{"router_bias": true, "init_std_router": 0.0283, "num_key_value_heads": 12, "head_dim": 32, "norm_place": "pre", "tie_word_embeddings": false, "z_loss": 0.0001}
Below are experts of layer 3 (counted from 0) of a mixture-of-experts language model. Rows are named router (the router's row for the expert), up (a neuron's input weights, with its number) and show model dimensions 288-383. Each number is 500 + 40 x the weight over its row's rms, rounded and kept within 0 to 999. Numbers have three digits each.
After each expert's rows: "gets" lists some tokens that make up at least twice as much of what it gets as of all text; "comes after" lists some tokens at least twice as common just before its tokens as in all text. This comes from a sample of Wikipedia text that the model never trained on. Tokens count by the router's weight.

# expert 22
router:516500423438462545552474438583486462482492422537582476477512502444527599524467522452473509459536499486475498480449478466469537518455460532487469511404499471516511461507495499537480474565471494455523542443476543454465544543458462507472513524493523497466561468511485483516432497550553471479
up11:574448442490520520435523544478556487463569554481474503443547460561554412493553496440424501491507544502442489496494548484523450486514508516517425517523531548488479482497551524491557406466542428533455391581538455469507533508481475536574436463444448442575491514477510506491517531514494485512
up12:509546457456529496550499539471491546471468480447486518490429549414481502461544560524490481516553532480524498487520491617507492491490516529513461517499477530490507463524523480482519564550560516501521515471463592516546472399514547429476466526529530544532399509490537522471514460519507492531
up13:464435510433484516472460433468448547504456518522529521461507514515478521467524426459539496378523466489418511514504565531449460497525500478438467515422513489508434422499504502477534522543438535523530533446421459460515529591465503487507539524494458525489453488499450487502530524510531510404
up14:491488523455485532475529486479479536488502463480487504508389501506442475522529428531488488541514494529498443477491612477542483509442467477483448488533444548539484507475482517492523557486473497572556480552504492509466463542428490539522476525463506555514448484493495452510557504513446514424
up15:483499477497476521489513485448453523549542550514505509489516518518552484495489521470557480588503451563386456461420559543487443473487497578557442589532460487523541512505551513543547461451473544470499479539417463487452485430487487482519487450467524461581498488508488517485497438487468502557
up16:572549509560480537510548545525452543543499431502520522490476492493468528462490441515444623588484429500483502502498543438548513470551494414509536507566473528508523505457516524474418444503491484483512494541514399560427439510488472502494499501532482516530502533437481386523516473484502549546
up17:517569532533483505505483451478546550531521491506471587508527459509511468483513412497498445533520451496527509533511494545477493540474464458461514497487474547444548499480542523455408584547455519475416462520502482546578409544490472456498529472493539518450518516507555517513479558469471529482
up18:450474494515455503496522551488454452426429491547490469565498493567521541463481492499503477457507465529492503571533545414525459483505520462501514492536492435480484502528474512454519523508489502569560499512452475490459504467534492514539520400537436470467540531540524494490450549536439525432
up19:450491493546504512508532510521504462525493510538464526460522453480477521488497450430492566496427439492501486492418527455480531570545498521461507518494496476531479497553486525467564531435599500440406482567483473513480471545502397492499495479466435467479495417504598553432477470413500487463
gets: "0", " two", "3", " three", ",", "4"
comes after: " ", "1", "2", " the", "0", "4"

# expert 23
router:477496481529537526508485561468538498480454499500559497470564504497530501471495515487456542467495407480499447559508466470529522539449507484515505451512477528513468487540510539460564469514500585447528438441559462476443404496522457463462529474507439530480555443469538451589468500539449497488
up0:511468509482482483449476495488447482476541493456516472449523503556542462470507459520509527531450407590497544507474496473494409549509496464562498560552548516478525550536509406510488487524464541440497530515421460499441577595452507459489490505547532469548489487511516536465456527450514543486
up1:511457491552505497484491443552548483478490516500451541561481469485526512549494493445511543516506399458475549468513519489498542475483459512439500518454460500432498512501471548544395565486452486490379586482520482483548447404516543428490493531537504429460448423456499495513526553514491523502
up2:573515533528512518501423501538539457466476479502482504437582431478540436468447472522511481444531555526474461491568504538512590538521486443513572451564564455476463493528490489469507506511499490598473516473535520547508486542537504473457564567497530484505481519461507520568489523503414477485
up3:512575425522515485525406510474569501494497532516538513514468545456526543448486462482506524516459575455568428416568549494455501496508496473511461548384453478525474511474474449506559503412503527478460544495477551471569472489494458519550538540547477508510543535509595468510544549444524475495
up4:569491580488506496426500528401424461522542531481510483475555459513477550494481474587434518412520587491498541541501512571484548439545518443511474504520571549496487486525511528518478492546491499511507477545477523560453487524573554554468527535509492504565476579478491528527520496519445490487
up5:547510540568496438486444500539435516472535484550514494491535441541485441564474558523466496479535479497511554546531428470539559536456539409370522478562534587477531542490488522512451554595454496548435479502474601490528482553520507470519499498511507444485499444483472479526503494567458511547
up6:575505567482488537478429477477499444506559497446447509400534480485471508528489475547505483477542556568447460491521556551486557454549497449525541522519520517506505480485506452481461471477449451584417494463501481497548540514475596468478593513544560450556429506524493489530530495440443444506
up7:463503482556568462475513472596546545510520575546579585534456515437533471510536467434484523496516529479550540504533485555472593463403555498476493471443455501498557538455481569541469596444474513504453516510548540489511400406480514429554459449477499427426505444431525512518485460539467493515
up8:434456506575546487496590493436532515537526570515466525519557440498514558476512492488475493434453513476528453491515520547500485498492528486447522505556467561492489500516465548474508470476525482515483483442458528497410437441481488448468428475480508474456523460503520564574520567496525452526
gets: "1", "2", "6", "5", "7", "9"
comes after: "0", "9", "1", "2", "8", "7"

# expert 30
router:484566508522523470472514498452430495482548532515452552442529488586488482491539483546485487424516562516464518492546507595505529472519500487572479488535523538500405554513477473479540534540488418471470502485474559573527491509503598441447564483528531450561477468572486531477559480477477489451
up0:467474477460544492476559612428500480499521492510461536511484438523505492470493451562493449429463538538461471529444465562493453486612578450559438473542586541538525496475462518437529447479477487393486488448539412522489522572467521462527502545451465529542496483581543467572558467451500555420
up1:609460560513550519559491442510610480466452538485540471495539480508527529541509439463439541574475551471517525526468580585538517411499486472497509432513483522496438549515507473461483524483421498529452508550519495458478446492454464534497492504470504550532528568447487499553504586561457461551
up2:537494462484433522471503516538435428522587514488560483591452553502463537561504488520500491484534493543475504544448479484460465460548494451557487512480510494503564437563450476548537506482497434460467507457451574493516487553524506486525467473519511472463487509519491462511511489486586480448
up3:505536530457472528540478502513504495465427463554491477518563470415524500515483600526478485515590506438527508495506543473509505451460525504548558543550548439466505472523466541444457499533464607527533499513583539527528440396486491510531476523555515497467494546468470442425526489543451533502
up4:449462491470536511464546515524568476455486503519493438491528502501457460495468501484472497493504493529572489427460540536544585531492614455470592467477468550475500501486470481580494577453439480538562443482511515576457481502499552486513498528472483454611476519505474538546504571497515496378
up5:500540488489461492521540479514535457507493504520473386488507564504505545492518484512512516480420526552518484470500415545577501503457481484462515512457505536443548534476611539537560527492503507439579512543537520520540510480478532517544493538479539475536490509486464467445481458561489521496
up6:430531500458468484437551489524534462520464481554490495443509470547484502517492444519503445495505589522523485463513422554537518505514544442448454458513460497530481540419512502452478541513524507392470517482480445506467517504498478502513552526564507557486512474453535471482474511495479513491
up7:537519531510485448455505433509502527530469495496568523495459487519474544549517497522524477503551498447445525471497394536451461519511499547497460529496468473461527560521471489479545508484436546510488450443427527513522364581495554453535479430480469540520504484419489458523486469496516498473
up8:513508500485628494523519546506486534496495532530488529507532433514520554562447562450507543555495491524506479413444469510497555473495513473500535511482512462551506498445445530472469542534541654518436515491551485590498466376542469396485396544479551448450426457479461427572527491539520519444
gets: " as", "in", "c", " with", "a", " in"
comes after: " (", " \"", " ", ",", " |", ";"

# expert 25
router:534546537578484495523501475483525464450552541507526539477524493469573489434543502543493508480465541523488533483488533483467407459449524438498528501573531519497457513475559551581515482508452569480473461496478550483505464489499560483515477525538490449520512491499478479479478489473473511560
up0:501530488522439512484536474470456526598453538478500466502476377571466526508472505487527520517513499392470518522513442466529448477584597465552437443461489547542522480513527466550501483492403547505440529567469496470557481478511493479547509454542496500526480531466515543529469514461460474533
up1:518540482466483468520483514542487479506543509487437548461461469524525483514495561533580482511498476449559473471409470402535489474470493464490542522422546468498492506479464530483526463547512496475470526588481561542538452423477486516458473566478505460522518482530411459583488598643430502538
up2:530517503490510465456513510484439500576468535521430515507448404569508495532459521535497467455554526496538513478516456479500500518520482460503526462489483485475566502426495477423444491463491482551460497432580520492555480549542518494470531508559516544528482487455444397551472536540548494540
up3:514520542497472455473548480563452497505522557468527514572482433550466425492487483527498539505499418576460542501502457540497508476573518523446526467574506534426497472409498518475527542513469525523522513562510466514485453536472489458477520535490596503432478489502514516491510457500490509555
up4:480535507532454462499559456455488506438403483494468488514571464525524545533479511510467520468501513525454486501535512534548508484409472504495474477485517483530499504520444544525437558465568511490491487452605514459541427556557550527465542438525524517464548456454445439433479522464490508494
up5:496457454460596500521485515529560531506527516515501492497553540456540511477525504472495505532524511541467474435526490527515580478507555497536482479539525497527466528552498521494480490437482558491556505422527416473513512511447478476589493494464421437478475490514465503510451376493501473492
up6:502431415541577497576536491490458546441448543476493532556452441515510484460516484459526555462497512472506501528483468418548418580549461489506506502499545484539514436512508544537403506459494523490481516548547498509520533522491472491526462536544466509505529484484481429423505433437465548528
up7:430568484554451515485549503498507526482543428537455498527455515510483478470552428519442518456556501474438492572480535536605484512529534554465478486467517574452437549502522503536594549501456539494505538485527483497462487454533489459435496507490520502448518440550538519452454481542439460488
up8:457545493476535544559450536470479488478505493461520470525485519478493424547569506434474519465541492425490459494562428544532487535512470435558562512530527500487480508470508376404474482438493565488530434527512480463511528493536488514512509480512492540448507516588510515505539447488447540464
gets: "-", "|", ",", "===", "The", " and"
comes after: "\n", "=", " is", " Occupation", " Occupations", " writer"

# expert 20
router:528482468436469543469492467534483436520498455563545504477584461487477595546491526515447552406511545471438517450474385501491537489566480502493460530440473448557511444492454454497492462531532477495557510465503543454535548569455489469492514490547485506512522435489488501528554448539525466463
up11:517509560492409429486574518444477525487521495521503528588464479539416477429539444497490506527477430471542511486506517564569465566457519519482500540510488538460515576473581469498471472505490498496551432473499473534523422512539499484586448458487502546454482484521522498414528528522486546494
up12:460472497531466483452503490469532482486594506486536489545469499470548467559523423588520559487559524542461492528490466570506483463491526430500506516494471512558479503517487507475424496574466453564511484547416602498523519519502492521550483519458505486562463616552534590500553495556465510491
up13:505497524497516549488493470490466524466517476554503550492483573394519476463457477489434521516431443545571533540529497457516535451490486503446492548469544501497517483477460557515465467487440518479556432478514465493483502513530511526495418449457481460498443532550500547423504526394478512540
up14:505497506478451492538478507546496454509473453542453467523519438526541517536477534526474475487574519502518406530512559571521581473509509523453495541541499538517519500522455514459533544444528450519429460429468456539514450447464479470487470504440458546461413487563551616466583556464479465458
up15:483453435526535518558539517495504594539448503456433534527493499533434434510528476469476499482467476546544516524544420457533524484468471501472506506465429470512522543472548578474480510465577490491540412518516443489506502457525455518470412538468409480454507506478553429526497484497446511523
up16:532483497501509462460540564513489467456512552520508487501523555444559483506494444528529527456423517504449444544434467502478488504485488526547439542464465404538480501513545520535521500488492522486488496475528453578477434512540563540470493537524520533504515527450480475497549586471459497522
up17:500432503473482489461466446495478505513478440506395496469491518485530510561509434479522528535509530561516497493506536511517503463443489529483516527530564580503566480534435477511491490443500477545528493452442419549481470484523474486470472562448471493514418516582516575556486594419459451515
up18:507422518514483521500483471507484523546503502517458532557499505503481487565503523424514517497482477509583514526509452439482501517576482485425501550406529508500502521511461500475466462461414522496509549479449503480510522494481478462541534525485448522533443496490433538450481505445517513525
up19:531426506459480485421526525570495530552544476529470479521497476437489553485495491566572499481515475457548481448502529396520499440539536486494479503455449507535548466520483497529502499481520480521486505494458565513536516449494470473543423527461423456497455481570518531504524501537498476468
gets: " |", " ", ",", " \"", ";", " is"
comes after: " and", " ", ",", "–", ")", " to"

# expert 16
router:540503543470529486486503466488486465499483478473512489500446432478518451542476489609497443551537566524482436423508599527472551481522478469550524502530472512474462495512498484463520498495428445572429511497459458539522417527472519427497514512527469542564395494570503504586590541421466463504
up11:499476531493513493447446494527456528553433546569558471555464518509486499462514380576445482433534529498491390462506426476510581523550512440490461448402563516460525479474437521539548451552426470500531542491549566545517586452513489471532545533507496502527453521470576513510499535583489455460
up12:483577471481549560484501538503494437486523478510500470492494496593385482578508519470538530466507481460482520443503548512504526515488564522474505462473551579443465537442502493430546547500490545520481493482469519569545398457489601442457518517535544522518474501544511436518497488496489524465
up13:456527517529481498508459532515486524512392519590497546542536512385501506484491476559463505495511510508505535561508499536451471450551556465497444490506464452521501535490490507440510551578458489496567431432536485488412403467452547483522528559524420493509533503496487486515514481503529492470
up14:505446495475515430566499534429491492461561516520455473481492512463518557491503545484473509567495467495532543513471522559474444443478481527444486425472478547436464512517541469466556524474527531487505514498527532491523472499537489486578460488517429493544486479461523536469489546559482554529
up15:486512491563491549579509452530485528501440489472564406475512427519408459431592440488523489543472494460534472513470509476548462608553462488483540447490509453479482483490480467544540537469551509509523481469489464518532432475446519427570453523569491510531505498541496481456530502429514533443
up16:532497537475459472442498463546473542550522484438499543464491519487447421457592446445480579414390520531489534551473503489508408534518518536468492484505554512519464439556461527535505508463468477497520489549423473509514583454509527513497460485457527472506514528478490534508546499448491526439
up17:403462466467523469505518508494548496494467499484526479520520539469538528494513470527515491383510438553435449494445430498534534505550493543484492546481452502511563513482469493447489436502478529463502479528538462513465491527419454500481485517488439560516473507484440529537511500542451505459
up18:504477442477522478502515524467444440507550552515493583534529502559489511513481469448555521474527512525465528441523472492570482478611488515525479495500514573537565532525477489493502363471471438492424533501469560538596442483485506463534515448499453537486533492516485597510494506486533457473
up19:458575522547482468451523479562484499421450547481496551460514556533453479538482506444491547475474474474521482529531456530499487463468559506494477515464520515529488521544525529576501556483471541450524511476612577532568495454522570530479569464457484534484587482510526520498500510566506464500
gets: ".", "2", "1", "ucc", "j", "al"
comes after: "–", " T", " M", " C", " J", " P"

# expert 29
router:500531527496357516472458490526545466442544461566558440458537564490473555490490526561445521471535552495389512470418512470468502457502510453432533524426510513558461434506506446471511439528450484456554569455481485466502547541429543468487476516510539536562577489477529488550494524520552446539
up0:516444452491457469489482539495483529482498511467501590509514537471524477486506531495432455510498488525467536505505506453531485473471501457445485450507461472484523510485548460583490470553496463526464416543457550507442542537538521521562456530450445455519562498516535533500486524553475524490
up1:482429489577465476477495372516452507449515501487519512486490469550558512500527509507512458483509447561518501465543561454533558503479438527467536595514457487462429502415435562496525536544513536428591503503578505513434485508498505493432443480416560478467527451511457507563616530402477527483
up2:470520516548477470465495463506483495528454541483462604508536473466548530523500526514454471478426475533511473496462563525471503521515425437470488511491498554520481529474500460514509452486435463355484529473450478591478443549534508466472479500529534488529480464490488517489479556444499489450
up3:542479403506503516442523449484477459529515489500500514488478538536460495446555490574536447504464449548503493484557594419540528519512535534552517464503471494493465489429474478455505476502493431569511524412521387555563483461593493417573495580530462538535490487487470430622556492437504524557
up4:509487507535478463391537493454552425498517545440476518558500500551461449497640445576475509491466569456485547531471562489519499456510554534513564557525481507491405530477538438505455522512484504500521485515575509597497468461516542512494485519552491487523528526512569525558478487483471558515
up5:484446423534549548484502495470440593420532535521454556524511490407524507508495542447528527568520443507510465537479453472531473479530545476483471513476559549541502533484501474476500485521464504510543400505493399462535513495449434488526439466500516544406563544522552478505406475463479519522
up6:544474502508506475469551414506484489477475496517466500515557456500471538474535445595481480472508473488535492529510495445552530472467424467556514547532526504440440563528503523464502486555461544468524463489512489529458493408497498415491506541516532458496501494558516495516500487480513500518
up7:529502469494535431395522504503522493578397523533459541578518516439549563555533508513563508498536459512473518492493505469557580515449554573520539444582427464503510548499517513549499481408460516533534525460500486577463478469462512487523534569487480504537479398507498464541522614498494506478
up8:519389489445528467512486518537553578497504486513514522558536521509499551518474514510527554497523504475545561480491505497510481534520506564498465560480458538432487503419485467525511505543481454476515430563513497465488434458479452519481436487488469480474515474462579481502505469499479478519
gets: " ", "–", " September", "5", "st", " R"
comes after: " |", " ", "-", ":", "In", " In"

# expert 11
router:518543518551522455525473416500527545545457468561499500531542497514597463427559530487491554493493435478553523546514462486442475533490548476458434486475489544492555495584485471467479574496522563465551430453519549483451478504465492538439479438439493511441547458438467521435491492523546495496
up0:492513489530510551454469540432555499481536539512483487490522586546472585486512487528493505505558534560398555529481420484498444437525466464514507519495495512511488514570488459575530454510512465475465464524533553457577541504489509478488440487497496455498469483466498557482444462537534459436
up1:565401452378466550545555468448505495474566469472458501453489555471440509496525488534508458494500508509481572470371563519510474407524495516525490562493530484533498521544440416478539505466517512500507499518415459482568523501516501507501526508423439480553501541441440601436490543540522490452
up2:541536469491568476544475499514541498490469453450480526540424486578462565497519514485487502548469513497534516475510567454492554511529499495473456480475476503490492507419528598520515477409449502538484454535491507514568460479524454479534528537463459465560483521545474493555491534527517491565
up3:464519588455502504505503527454552519483499548516499518498488400466509510527508511509526498530446506460454456524500515530479427501500495462489528508461495539505498485547504472554521539505439459414449476499441537488479479427452500425529526551410451529511442376549506561493519507522491425447
up4:555526545512374474496493489527451521502510520443500466475470485581491425493504390451529524563508478481549564524501502483485508536589499432542472427521516494548472524507500491504508419596441473577518556534487500549478557547482518526486500520525488511554498541538584476482520533475525538422
up5:437464510499456579499518521506522411484558456501477501500532557468469506508488500579495475435495564494431496454404500581503531401487511473529522580496461480529485482504472447558510522420566509467515502504482502503615520478497560486464471482525502480545370534506545579471552457533495525486
up6:544470437365458539543456502497469575503494484450458526512417565536437532469506514477525489568528447493578526501452581490528472532530514481505495490491546488491564563508471540465462498498489471538473530508511524529572458516484436521538468523482462550525500530467455454431459521506545504506
up7:501444409455512524541485510469381545518494516462504488529461572590492537485487508443503505568540480558448537510479488468482447479483518479497523511507544528474570517580492459529450485479468490460526570513504531474565547514462437511523493487535477533572508504488460428442467526502502527521
up8:542464547453458495503507481589509494516479451494554515536509534497475518483509537519501471516604503525492459441541484488504518500466459446471532544470476501484496496578434460490542522478493495579441594503361516467539432476520508443506542502407481493499428444498481502495560523491497505515
gets: "s", "'", "–", "/", "-", "t"
comes after: "'", "0", "5", "8", "6", "7"

# expert 17
router:450561554556456547548424528431515490481497488489413523513525413506536476513474533521464472459427510510511489467510461497450493564496495519432521501492543509452489525572470539456562505487534560483492464532572543489571505463553566501480549530509565480513471477506510518521472515559530418509
up0:496471474475580475483466540551522563456504536491493495494447540460543551541466448473541579495474430535476493555519480520532492469526538410454471514447496515474593475435481541504477475412492491548463490440498466476533436590523416454484477506452388462519487503438502473481478492406454436565
up1:493499482537449415482494526467503488458454540540498511504546514457447509447597489539522512470525531484476431544562551480420494513458540494550518486482463558489459498471550467439630471491449518498536498474505524535480527471528504470521497580497508527518412543503601520523541500493568488501
up2:506502468488506475466461569449507484530515539520514451497555482428399484531523473571506485528497572540490427575563397465436522511530572445530510534475499497551472506497526525505522489476482493487566399482577600548523567500487585453519495497455490473465470586534491461535515465443550514444
up3:532501510480501475473572484506497540486428508478520459546511526433472537490541560511552564490468493435459455542554505435532481469459515438503519510411459514537467487485513549463535468449455529503602520479489548523534511457512476455533483509477462499506497579511552544491444497486619585465
up4:501493509524502529524455532575446465479491458549552536479524466466497472469483409542555500439467477493554529468487493512466513423477475535499537464535504481448526473451429537454484568482538483496538564458558516504498454485463549532454518465459526513549479539558421549509532492504503462456
up5:567501521523463468519525517467461464552487514484473447498548471514484449460554513529513510517525545482424485594531502477480521519490612408598455558485523531488440478518541528482567444530469528501548463499519557563563545522512519492564522517511514454503467564534517452514491420476540537500
up6:530469487474490488423577497523548479453504511534528569544491547470490549505488449528565515525469513549533469511494445486447587446509606504547461488509457525528468475472476488490518519523444543495478497517527509438542490480407457475525519495502423455472504423462534531537491458456599540492
up7:514547503503457422476570430430486503505518550510515498489526513546438514480527389512513515534474518510445544490546493582525495471508549507536474409473530484558525558498444517565457533492407521495566578536467570575525540456474460522506538581547475484572453599537505499465449463445529491440
up8:482458407505490523459520559466537488473481476478475496503483493530438596483595517495526497490519527454499543471479496480466459438484524511512474515418561450493516474477484543567514513424535572438552492475539565521507487468509493528530443502487489460471500483492493463473425450496677562476
gets: "N", "W", "R", "P", "C", "L"
comes after: " (", " \"", "\n", "°", "″", "-"

# expert 18
router:478566549546581490446501551557521484441523558506524530469510526514481479561511484484450505481441547459572534558554422563531520497495528483516487459552455532459480593488550458451511553545570485483505414496602505539513428419493481435507524436545499506459536531493524479487494408496481524527
up0:420526524467524493480515543468570482496407497569415461508446536482487540528525481453468498481488513479502459608529462559520487461482501470498572531433504486478481543533505497435470448566577467469538457458507506535479553476490524567524543544484528425472492519486450483506532496490498548490
up1:487543429434533493452558533466511488498427477478448516546525488592518460527513540514421499459489503489534498405468524568501592489452510479426525457443462446450471445551435521491509476490446421489514524558518544511540494518455554413554463530434444523555451474471483470526511457607532523405
up2:490459529471537482533473453495519500418549508470489473470466474527462509439494501466547505476566532502540491524515461519515452496560546459559479535543524407470526454509517489450456479552552413549467603465518471518532508511508508542481538459499600541531536498501444555481430516448498535504
up3:573524524506515517521481447514482517501530507499524473431571493493554475526515516538467539476469470546440508502532482465468539539573541485537441457573480467512514467508542530502552381502436521506532444531512480479462572564460455411490513461498443483495501501522547526463479425525490469490
up4:541521411504574527491500508530523496542562500482564561413520477480528515485501556551482491469473517518463482469467519514502502466549529587497481457486464498516532411506454433553432461416347628453491459495507472529513479479535417439505458491554508518511504424445503474397438486566542527521
up5:495524444519553492493510476564515505537436502461475541527504403537472516514471562453465535496518497437527415458556472518513553520542491425464550500476423503504461490555412503501511526512528451461541519521432553494487452492499554544462593445451487504501477470433530453516546560531516481503
up6:523421522464445520562516437508519452452545470466609507485489505502510501536525529508538493481492418522491518564443474480581480468483491499494513512522480478508527418496433516554508463520519503488598424492492451513436456480521520432397484423509536509499443419500425513440533492495467445428
up7:477500538509506483517484558525526476534449508578531479529510407537435557500474501494458453495536463476479562580505472499515460494445518419467505467408465465416523485504479566488544468493531526506476446487503531458532481508532527531510525487443515403479458456428488454589538461515479524484
up8:458524510542453535502436542434521516507517481514579461443470513532504511496504417454474514483434537526541537530469443512487419515516495476504534470500567533551518532549494466640485482470551513507495395452502474563505544508517438562522473490457546424527522519471522506469482508514442479451
gets: ",", " was", " (", " |", " he", " had"
comes after: ",", "5", "6", "7", "4", "3"

# expert 10
router:470530442480473530488463450525504455496496466526541470439521517492500597520485524481447543427527508507471527517446478463464550474530494484469470517403530465535486450514494521577481453537502482467577557446491507464462531506437517516469523480528541461459564430483448486537415482531542459545
up0:587535521472492493472505581430472482569463551451531491482537506521492529434513441513462476500465437590461546473577513460502443502517474449527500461511492473446499466497497458555569472428513457483523500515429529514436486410434425470525481510476453515523529477529463520506444447474537534511
up1:560511489504480527493521548485460510495522526447514520504454502511504404447556452506541507485517490522527520501454541462559492510467510578467526581528577556468521523490462463521462551505451549487375547492497488479503519520505503511556453504535534471462543516527547484587495511408465566490
up2:434438488443570524527492509485488513517560560484546468528494519529458492477523446513579583428468510523429486439563431500506421571405546416449496509462541499495506554451560553508496557461536468490501544573461524584539472432454486471484433447505535467478476498522508530452576512530487533490
up3:486466466536499469542521585457488535568491535522479556543456520507524537490421519430553536491557535481462450546469541516511484504500465429438478470565530555554571498496521451492480442492496529483533461517435496509437527529516495514477460474430496560530533440496520536396540475500494540420
up4:513420499410446494488460567518479564593503558470567518525483454490495555502509468546470479510491543433533448562496532476467424520473494420434495464500524458492542595475480538467457569446500510561498464504453454462501461445570546537538560507522512540485497487568540536533419512464478506607
up5:480511494484522502518493548514507556507533553505531541547526427484564531513495430473519496538469523460493475530531501491522451499492461468452476505483522537520486536515539489452489481503508513461454443475453520477533520424511517453518522498574485469458541505519520493514511458502472563526
up6:477543520507490488527504526390576516503393478544461526549549550487495489534558500457548520525490460486503514467506516476553471484433558528451519460546536478517509560528488434489509450481549515517541430520497566536490517537487477561493504508495473450522585524522611434570460469486448552462
up7:445564459535505489509470540492473533505468525535429475574558461454534560482496499496439511629467530457516447496549519497542473489552545564507501465449473488438534515467552455485480540488585520491508498442508529571536474431498517507522468534539503550455498502521500553492494529494495522500
up8:514485493518448495565514511447520534541511529472468484490529499460532492456588483459557488606398424437515504478554534507529508522532505544522477475570481528495529573513592491475503539466493568477577481515479458423501477480498434480506477536467509469491492527527569490521536452455468629445
gets: "0", "9", "8", "-", ";", "."
comes after: "2", "1", "°", " where", " Episode", " post"

# expert 0
router:486496406485494498469464428516492456457505499558588455460529547523483588512472532471417565437509485510464512483452447498463494485472460538505458525429489531517474467558517545507422464570509436441544550445528547448509517566423468535475513506481517485476586445472480484528412479535559484547
up11:512531536476464514476490499470528501494536539439471541533542532532459484520530453507496426430507519522489461501501501569526483567497427483508568465569529486450479484497509498465511446554437483461527436557460462559430447482533508448530465549521473524490438463618484496545516524479401525426
up12:561570482515468496526505570525506481546435474464395531518509463563502491504463483490517495558476487527500422534552480535538524486567483519519513532495570451500509515539466502424567465527493521487433474442498512591554512415460518436424492517518561541506536512517450469426502517432454503460
up13:591434544521494523469596536484523556518465519495466497483438515591560440495517496519525493522494442492476498504424501514501515503522483464497459435575496541511451523546458499491526509491470529526493535592450465502453475439509521438501471511531492481488452471430551476423536459470473497439
up14:507512445493535478495535483526521383526537475553523580445508505463543541522475547478507465444505512446501445526519477591467483527447484543544513515501496505485455590461544440501479443471505473483535490513557482561513470431552473625510427534556485464469510524492507516591513521457493537428
up15:525511460512442520485494474472436465472419524481545563405461445524454584506550457444510468564433551529433457512497459507493465436463480457495522454517522441585512510549580481487429480507450463517525566460518408555472559542488453580511522509462568405565530511534479563516507473456470550463
up16:505449503515489540502462473497416541506517525483469486583546429478465479514528547463489483496567501551545508568413577504422481520533524496453457511504507549489492519452444537515452479521505549461496475476427490562491482490535517548480422549465582526534536444513423464436477489536554505572
up17:525502510473450507482546494432569503515468552504505493463532553535520509472529515506518510597526470531459581453553562569572536489544522534442444482512449465577507522546579512565491521528508467452526586536540516498494554460504445492480460494527539498523497478511451529454492503544469485492
up18:503584487460429527530486502495472444525526465473432496518503494532540484478508484534565460557482440546430419519512518523540486492504521509566515459518595527408459541467523523581497444477418501457442557505456571553581548450472484477526535474504497529516549554545519452422536516514480500475
up19:510479527472558491487597475464552589562467510503496556549498531514503554483568451502466494481484461451508607534490514466528471511579533534449454525555511543555510478447541509466440433421488502494483502483450447500532515470514421493532510492550518507499466517497471513492525471505515567565
gets: "\n", " |", ",", "9", ";", "ion"
comes after: ")", ".", " JPL", "\"", "%", " ="

# expert 26
router:457476463540517485444514564526474455446553394474493476489524423537401539487502478471491485498498560466488532465478471548481535505452550465448478555525553482524456483415473500547487550528522496530514537458557519487553517500511509562433557466446525416563515536484553524475473497482534460488
up0:559514478556445525519447441531420540516570438469485514518516458496475448488523508562543553543501502560502468521510587506482549516542411455486564456517541554427487517506475521573477494515524451513468486537464510562544521549532538504494516539482502432540433537538489502476548532485505525535
up1:479517496544438543488459508441479518495548475497484576494487538504488501531501450553500519444498528484522487581465482481541456511437485442440490536463520548516554561431522470599449507574538408593526504522477513486514444521527446498510510495426531479506490547666542478494499510462445563476
up2:484540460499483508499514543516438467450521522493570506515449461522519487488489489457505485501448574481491500465509510544480529520548528464495488538479571454531553547462513489507467519472504547417427505512460494494567512510499529506515457504533492421462503525532505481458451515480421467477
up3:475478506500526474465499586542514533516426439459459468519493450534417498488511500555474499514529563458519541505540488580470539485520552459558480547512502459518421501399512403434491575454522539524572451482555511566489475488511557507491523434490518512500425478473505462424514472463552500475
up4:528448469475545477444541525506507421467538572545514522479542517523444495511463517545506541486488460466457478508479404558503478495535513480534445439485497473534488523536512547504597497532449501509507494439563565502542548532454466425577529472442422543464455521479478549501512544522530512511
up5:510541419525480504477478580515462484512468563521574513551487432394440489424464455414463497483554529461494493512511479499494391472530530507472518495490531452459594478475523541501497476520483519409475546506445473524528503430513509482510498495478483531481564512465578469460405474480492511445
up6:463541552487475496542532483563531576551454400598466465543507611495466550486487523509586557491450456564464536472519533486495524530412542536503510468531541526487512540458515540420569531484559521484550498492483526571535459506471489555462513438466396532535478502445505559428549444475522502459
up7:492508569576501513496518482541541543495470570539475471472567545488441578478493481462562492513464473543467513513437508518459452500422541535462450505510516478532505473494471478461566497567540608387471413501542529501586457482494493566504458442512480477437507442450536538451477425523499489510
up8:494474451482481505465550506453486539410467455391490507503546444539490485561560472471495487495517557506544483534484546491524517522484539444477476483519464576461503466508447438480491554513439491464486404528464489485501468458496496511492451477445499538489571419531419550469525537449478495586
gets: "\n", ".", " ", "|", "\".", ")."
comes after: ".", "\n", ")", " =", "==", ")."